config = dict(
    n_layer=8,
    experts_per_token=4,
    d_shared_expert=0,
    moe_layers=[1, 3, 5, 7],
    router_score='sigmoid',
    normalize_top_k=True,
    routed_scale=2.5,
    balance_loss=0.000158,
    groups_per_token=4,
    lr_router=0.00103,
    vocab_size=10839,
    lr=0.0176,
    grad_clip=2.0,
    steps=11258,
    dataset='wikipedia_en',
)
Below are experts of layer 3 (counted from 0) of a mixture-of-experts language model. Rows are named router (the router's row for the expert), up (a neuron's input weights, with its number), down (a neuron's output weights, with its number) and show model dimensions 576-767. Each number is 500 + 40 x the weight over its row's rms, rounded and kept within 0 to 999. Numbers have three digits each.
Before each expert's rows: "gets" lists some tokens that make up at least twice as much of what it gets as of all text. This comes from a sample of Wikipedia text that the model never trained on. Tokens count by the router's weight.

# expert 10
gets: " to", " of", " for", "\"", "m", " in"
router:497474508512503552478499538476447484440475475487491464497490472432544530551521471482485481532501526480562519537520511551478476589544485444478498466426433518500508525498486512486425547504482477456457489522445494458526403491465508409490511557536499572489509534544480466567522502482505448515569467440470454536499477513516520549463570481502469514450475469493567490380479528497445500491556509432471474545543515518475440514471453523474446500528519468514569521556442455480511492508507530438527517555480529488526454431472406484438478522563515406526492588529444569527399447533498482481
up0:513480482480462523560549499555529532486428474520437513438583535501531527503560453453418482527509485441535539515491477473555529508547542479542482464497473512528534565544508412521519417529450497502495515437510462456543511532478447552414502474500456535518532556482407492486533473492479517503478520483451486509430525487462474494442440497540516528554513486490476496454479490540462550514552506528523537521528492493559482594492501520479517479517518481473525417498523494463480527455488541521510484540491483527582390537503480507532532446528500448477556510495478509465407517485463583588
down0:544447445439557541495568553488550514469537524528563492592463493512573476517498518487492461493504512524470457417523516470513586449528421492527447529519519478515535556507534486511522486486431561517459484516500433474513483544533453523466506519465518506490517501507567499486512490552521421489517573557562476557565532506494423475461506530488558497487407517504552514464476482440455538491550594421453504567433437494541511474471469533510431530525475523548572524536537542502497526491483568508490500492514484511520435561435520476557643537521506418427542453463476546438469561462463551514
up1:526510445457539476524574472456552464459543487574501517487480513460564484487507482486469502525518468564502603558475469458462481466590575586472520505487480526547497498498558456478557488439534492533436454485536558529510525492445450522508487413441463493573498461584471535508512532468498527461552528462479520607453597573551489450507537476498540470465452463519474547519434546478549503483512495529443583461585523533521463487502507436563493495476519489505467490505521518487524529451494513481485508525494479479427535530484460431500500525520501482508583550552560503543470468459416534450
down1:560531510455431517515517538400445463460526508549499442489531505495441473515584483483508474515501559496545477506502544488506533490563468406445459509488548555576376509534499460403509544525474578575527442490541439461538496515494474505483517455517523445495549486510469464497541571551481442503512556554481494488491510503602549515538455427442549469441525532522519502515509508492534550534482495497507447399424437570444476505446503516487526440563515455566473478471489387458509508465503477473513502482479456549516470491426523497530500554446478489532435505363449498445483459509478457444
up2:545470443462429494486460492552403534522476487487533557514520465529469476466486560475517500599553513435572536472558455515456561507479517474459510576503557550482537515486503538421472449490473509524480495574501469496456482500429558508538421453500455497537522446498449557432516478456469519505494573557384481449491530507457492462462430446520412431461510465549489567520477542485446486505516516489527527506530523441404488542486505473505521497488521494586552507534515524521547484515502544477480462482576474516570542442561486505392466475496417457492494517480510499480496520514513501513
down2:499530481456446544523482497455470562514417453559489478477431496490378517547463497465493459482485493526509534442495442426483498525510496536582476471527457499464516565466470521465452488471481508557494522541469501517492501513470554539518423522560520545569582509497563466566520532428481507530515510508526469502487475467469534450462504502560493456469515505447512471526505424451480438542507506529526576470552467474514572462472488540485520591495557423522458469490496451457547594551467506491487495515441492536499479518439569522515578473522517461443483543484539561449472547526505471458
up3:484515499423477464457458497483511514523448546479499514497496484489464456488522460532479522527483504519520489427502530495436472523458512489506548480516503468457530541484477480484484491554563493524476446491528505554500438476523550554537607488507457513588481424495466531571499374483480450467501529460535476445475496437590468560424482491472472456505587479530483466562491547523492486505470519490485555482563428537517416525507473499493508503557506452528459480524461458509533512550553450486511503437462543507490470530544419486547490543600569493473531524485527505506549493464530554560
down3:480458468519466491535541523552480584538512466468517416479453481497452439454536578542559493524529562444471474539553533528486476413491496506450513436522489572496431467447511556438517509395566472435524496511467522455523528507516499498485519433502517524475554525505522487525489459480495466523538522457543501536496434510518559515537467467506498485444516572465478555477412480466468529452476493428479418495437478530555474459514430488503485497477470543494473527458443504464574558556486479477502473466545523483467447502417532469482487469581430528455458461519491529535541525532483453410
up4:521427458459442539441459489420477464502565420537524497471432512537571514537458517522431485502513501520469487492506510565466500529541449472484434379505496517507478485517564533467550459547481513552486557467517490549470506474553482433494426494454492537500440510480466520523542509491465461552481545497595439453480468431554449563501534476487544557499543482472537450442467495580533491513468506510475492490473487507473479471502541444454476482519593464548508529465456515447493498465473522494498460469538567529500553483549484463463501517590455509541503412502505584482493481500474437589
down4:525470567457446447535509496537515497544510543464467467460568548468530551477455542412560500567477491497529440414497427423525519507543481478515551507519517536527467573509411548504530461490479512555540492491498546494423475457561499529558499578395497523479441502472526479475591499445539536465530482518509475413547474498549449561463474469476489499536489494432535545529425538518557535517462523506480499498461562549561515494523522468462489529517566485534498451528479514551442428490456415496464446540530496536446485472511475483414485520444465482440509475441523507461456558491512477475
up5:487487531462484467535495545490464549486484473503446524501554592491438458513543484536531393463505518555505505475509503463475500491561496509470544577565510501491497506536460522446413546523515470552497494467509505564405436434516511440484448536471514504497487433532512528481480523510461472473477522407519534496417504511508487478487439478563528529525402531555458495496498549531477560551515477524510460494431520509498501505481433584520525448473504427588506563484442440507527501584542526438484451523565483498549491473543557532534524532452477470473528448510510543484481525447508525516
down5:517428511435511553548483493449507488544517505536558474466516578472430539479488562471486496544484500412462461492473517531517515544510489530487500526524496430491488460494520549440493553574491496543504495534504519510520506497486467519457487424446485514472450428541503442468415482523501482482462528523543482531488455570523510497505485390470578489491571557509476481505549505501465520552467499492500538609431516496473530450522451473547506506528537442466551536486459477555513576466419546515525523546566494495524507530510573481557566473520532532484497479499477534552504460514513443497
up6:440500458537552440475564496512553483494552418460475525524474532547562518505499488440485509473507488465471524550465507501595531499508494520535523490555470499486492543523476561452479487555537499506479532588473516499519490435565436526428465525509479472466488542508535581527488476454549453513525481520468476479505502483531495529456488464480494543529578544529480456490409519531479478471505531556545519470538452497491517561526553524551506491476514470533487459516527479437544520472449486468558523531483538507517493468486463451552475557594486418447530494516465563446572554548500566555
down6:488486458538521573460462459493502525470540553554490462498487517536448507516564530540517536497471522502563476541464513528443495475502465438523511505525521459523558497534497459541503543532511478496481489537487522464501482526438463480400577435457471519533444548471539456505511493488551463483557461554524466458461497465423486422590534445546549405415516530516536481546475515472513408426468543524605475472559590535546453534533529492464514495438568463518504494527470489528497531472477504540456512487479416419456473515514664506592530466565515459499500531439465473501495462468450417519
up7:547483470492496470515500548516449478490480497529471424455485458482571542543437459471478496538550480517492469497531460481418486480513519520460569584523454476528473477483462501536563482514532499545474527502507445463465458417459503457479511489445460450495540518480480486448495467496577452466461560530529515599483404477543492523460445524469471550493477543539497559437505495487448419552503527533467554502545554499543492462524495483669466534512430522517557529563564481426578536508470536518445491561497534496480510479452439477439522503532435494519566562505507532469431508479474510464
down7:501518559499451408465520541488558482528511532467419517476522534577511470482509500545512469556475489535501472522460449534483501547486495486506515447564504509448482507462531531620545530586493532541580478612526569538521516487505503464499462467400496550472484509410504484495522561528455493501559515472541489490433503533527487590494488554510518467466545499531475520464483507544583468419500560476520477530469440478516484503440447557499439467474508498500444496490514535519392610441422539492451473543499549566486477450407539451503518450470498501523449555473526544495505500519542487510
up8:515572575456500492454533478495533407478508459468459530500484478520490484463480468523548513430516567479422529514488535515470461493516499520483465513577470503563510451422461575435509458492508548520484548467487590538513526473440482476572422498501507427433509502486489468465543543492449499482533485530462498488525608491506551512475577524463487465528485505546471425477498474443505454415451522538533453418547450521457491452502529445539448517456509565500494455474555560432520525514539463517513525460499482555586468505585512545558513458452410544425489523532485489497565544518499570541
down8:519531502521479506450439520436517537463397589506459522549525519476453417437444511484559526500419547419496501480443433518474483538449452512458523477525542457563491479526420568484618447491526510495493457527486474423448495514490474465448516452464498564537525537495502485504524528531469501479565440541520491497448444522503536553485489457479449485503532475484490422485492576606474521550521520531584483432479474499494459483463505470487523446521568544439506464405535506561497486481561497475436496498573502461543509509492536478443440549446481469583553561463523478538481475537544505509
up9:582487455524478544427597518523492462496471530505504551488537450495516525531581461515523534507511490531528495529511413507466583556483526509475526493507484439491520516507536484540454479440568502529511519464535488514502515545464521474441459548490466479511563491519477494484539503518474516528452558483517525570517536479503492514540514487500392510610586497483464526429502571483564472464528568521579415513515457419454474481518440486519490542497475554518477502505575435457465490480508431430590569483467459513552498467560469408500509483438562537469529570422478469524506594502545527583
down9:510483504542516465461523495515506436547500427527488502523568514457489467514495501496456499550584505501529509472495441445463558491496436549540482560551480479509518504533571520514526452475492495455501591524478483465521518537587528501449483483470651460520517533465448465493613530485525522533484476438544580548459506449428544481605478475452439535495528514556518577539538526524566584423506415522455485468521504547550524461533390511500485520479476512450438554530501514473544497494524574488509553510433430487510526505468555491548453466508511535477473518430551492481555564499474490437
up10:508480437474509531515531404479497429559481479455500455514411464462491553537456527535418507465467555469525507547422465424485432451580482532483506477486433523526467548511467588547480479567480503448491530464614555412524461571445492568485454537522486532520441531606502528496471500483473387521463523532515492499456444467493489443516524514481492554557541464487509495503497467501496448482534544463501488499520481501486440547541496470506440449508488466462541448432484531524467491558526532425462517503511521542523458453446565404509453530440484516560439504542511518529446487478507503507
down10:603453542423400413541511511447514466517531574454480572482525529501490451456515573491454464490458525604541483492516457536491524463470532509509503460494566554539468495532427538497509507461486524585473511534462551541578519487480477524472550503472502508544415462528532463466527505463541519528525562515479481469478496513562467448611513505459456512498534535556446498438478517480505525451494482514498513511536506441554494514500545458521481507569412497490513508506472458508569538474424536444481464468488474497560449472546519521460527524491486459461436513527503531513529530461517446498
up11:539531517474534533475541541497518527460569464475495474508432529520502497499457491467540472486515448562456450514550436487562589490568497529514600495547503513522538558479556544496513519499531494471416585528575470523499477530480569555480533472496488495449478500507458473464486468494479524482545593504561488472530385487457519509505553459485581486452510518500522510534514497471522525509594547478501419502496499438512483532482493435493537514481561483517510494566528504494497543522459428439502466500487599527485498456498505569547463522461492571491476452466519501491464484535444441478
down11:521500476465561479505422540516508554470500430504485447468506490471532486579478527443492520458510491524526535401493537532462506510537498426536475465516568470589506460466498462470524530536443476547473510437484479499477567478512480446521550505473544540479513466546514452441487514462503459495468504480516518476492485523481502451457573516494501499565519522456492424439541442505527432611479477532439442465537515496514483479491521500530449480533551483497385440440561478521573471437580512424517515519515495512563515561467494485523419483420474544524504455449448476489457491455510562457
up12:468435499458475542522543483514480422526524435494541475409460471483437457494488454495574511469557524516521529577524466509495427503532483479482500550526491426536511493417507498510491485484509451461505509481529523508532447576489556571459503496550537480432482572521508540483510505445492512535518512411470473416589526480437495450526521641550473539508473513467444530499476509508474599485493520480543498497457444494433511533487514518526426515532516483482475468490513527524457435516472444497491551560424468464443515516560548421557506495476447525492468499470458517427492474524519526495
down12:453502502466538497469497447469415506470479482443498527525438513454507544499490535485453476456503541501494522499495471488434579452552469518390528537502476481521503500566501556548475439459539521480512459495484508486485519566495521509496540542425449530517541485460518565505474528471534517473552539470458507502519532511495560494511583583521538453540500550488574411582476499486515501561466392544489537531495547546469469484495459542494484490553558514458497413498426542468490480552464428501459514514490553424561528527485450497536504500509482503490563467443522487504480478413475459545
up13:533416479513517485506465491434526504435472542522547474549539527472523514458487504438435501453542504504424453482500552485456532442570424580499537479522486551449518464521564544489475498493532479505591496469524559499476485400522475483473421498458480539494542501444541467522452459462474569576516568481421502490515531539434616535498506543517481480444578472476478474509537564532526372535511447522500447458471444420483433603498562489581563475500478419574527519451569505475499510623511431446488538530490558482495536509464397470522481519538558489546490464520439476505463548480498505447
down13:555533457505455540540482522547456457536577486464562488521500516447525515532457506555481481494545432479500494496363577512544492455549527494508400456508452477468522443504477483477520513467500572516547509475527490532506482456529467440503542545500476493535476535537488469470469542535476544503459471510467517462530495479480526454521557501457501507520574522518412462497508511454494503502503495495512504535512533565507482508445517511468508508475495411439419468543455506458523511511501498492455482441491491462480492453513468458525562480494561456444497522471544450552481474506475543512
up14:544446468434544547505472527531518529471484527465444457503562540455555502544468444504505470529561555434511479503550479508498482473551530457490502529520510541516457440536454531476508518497500488489406529528503484541551476490508515462487517463499488599446481551514455507493555448477545391514480486449518489454506474475476441591464509455476534536564510468516520485472474495457451481460538548439472494425474543552547428502514547504507501577596524447490531536515486519456498499568499596518470557480489508524443457511451553469575487442528554507470563487497492522453460522456468494514
down14:507504457493550527516480561573545510529542486469571527498513418508528462554514486503579452468512408522535497530486489550515485557437453486495475543477389488453548551510519520512510471436471467456545552518477469558511536498470513534476573478514526485574515502501551504463527571435499524524616473451539549477548453427523479470529485484500596477446473446465470477535499518501482510513492558540410494613548504458511486439524505490526481546490548526571421465472523536416526578554501542478427512529584403513452492476458483465503470443509474533508578462505457546515495554479521545539
up15:490495534567467496519452495497474511483525479490460496507501498508516519550520491470412446467554538469545473461437526503506487521467506447582483545456494456519424489556503525430485579520500492516468524614549428465547501513504511508430484500499510507509541565541504498507478546516546536482476484463513523518533476489545486465540494447515478516542462464535504547406444524524532427485479526528492541439453470523472508515522466457471544449451462483522480491459514499509463543547424563481482582530402549524481582489566526429559524525571458526507493523561456514478450566549484477481
down15:562490458573473475514458498435524456433503451523494542441449527602455530522467517504502508514549458515532590496525473536464511533538495590488523489494514450504481475520547499389523592554529458528541546465525502532545534556487558523502471498565521468492482488492514512554471514470512462481413481504466505547583490489552442510577506490512518497523468507407514420458401490539427510517483464547470502503557453516459502466514558485484505519465447541550463593459503448570471526478494457438490470460477487486401473462541490489453584548456474505491473619528471539519525502548488504458
up16:472509511521508510470559503550437502422556495497508425437577491502456469520525402500458448490503502513522602521531493412553552551481439512470523516541453551511472556494549514472516458574551470477490514513508520421409455547483515509444497458468497551483477461396515469462548531489391448523498479407521507510475488492507462474552521489585486483489513488455495555435526506513504570508490537513529508541538420503409486494479567519493477513529484463459525498534505442459485485529541503460531529518481483551523463460452544421465477499506504469498506478466454429562464487484465462484
down16:479531526528441475457474495525511481462502568488551474449505461464521545512504495534502488500480483432471469487437507500509496489518558540534504536522496595500506533516531485510525484524511501473526485481553470497530486533485598488467502465488536489590520460482503473532443473493415580459565400490555513469515434465519528486463532512523437502476537471428426543503556536475514474503493520529511523635509451559488499522482553509496480562503510441416524521479470490518460474514492517535487544555528542511496512496536544563438503486574495499531504437575495508521431495470463492534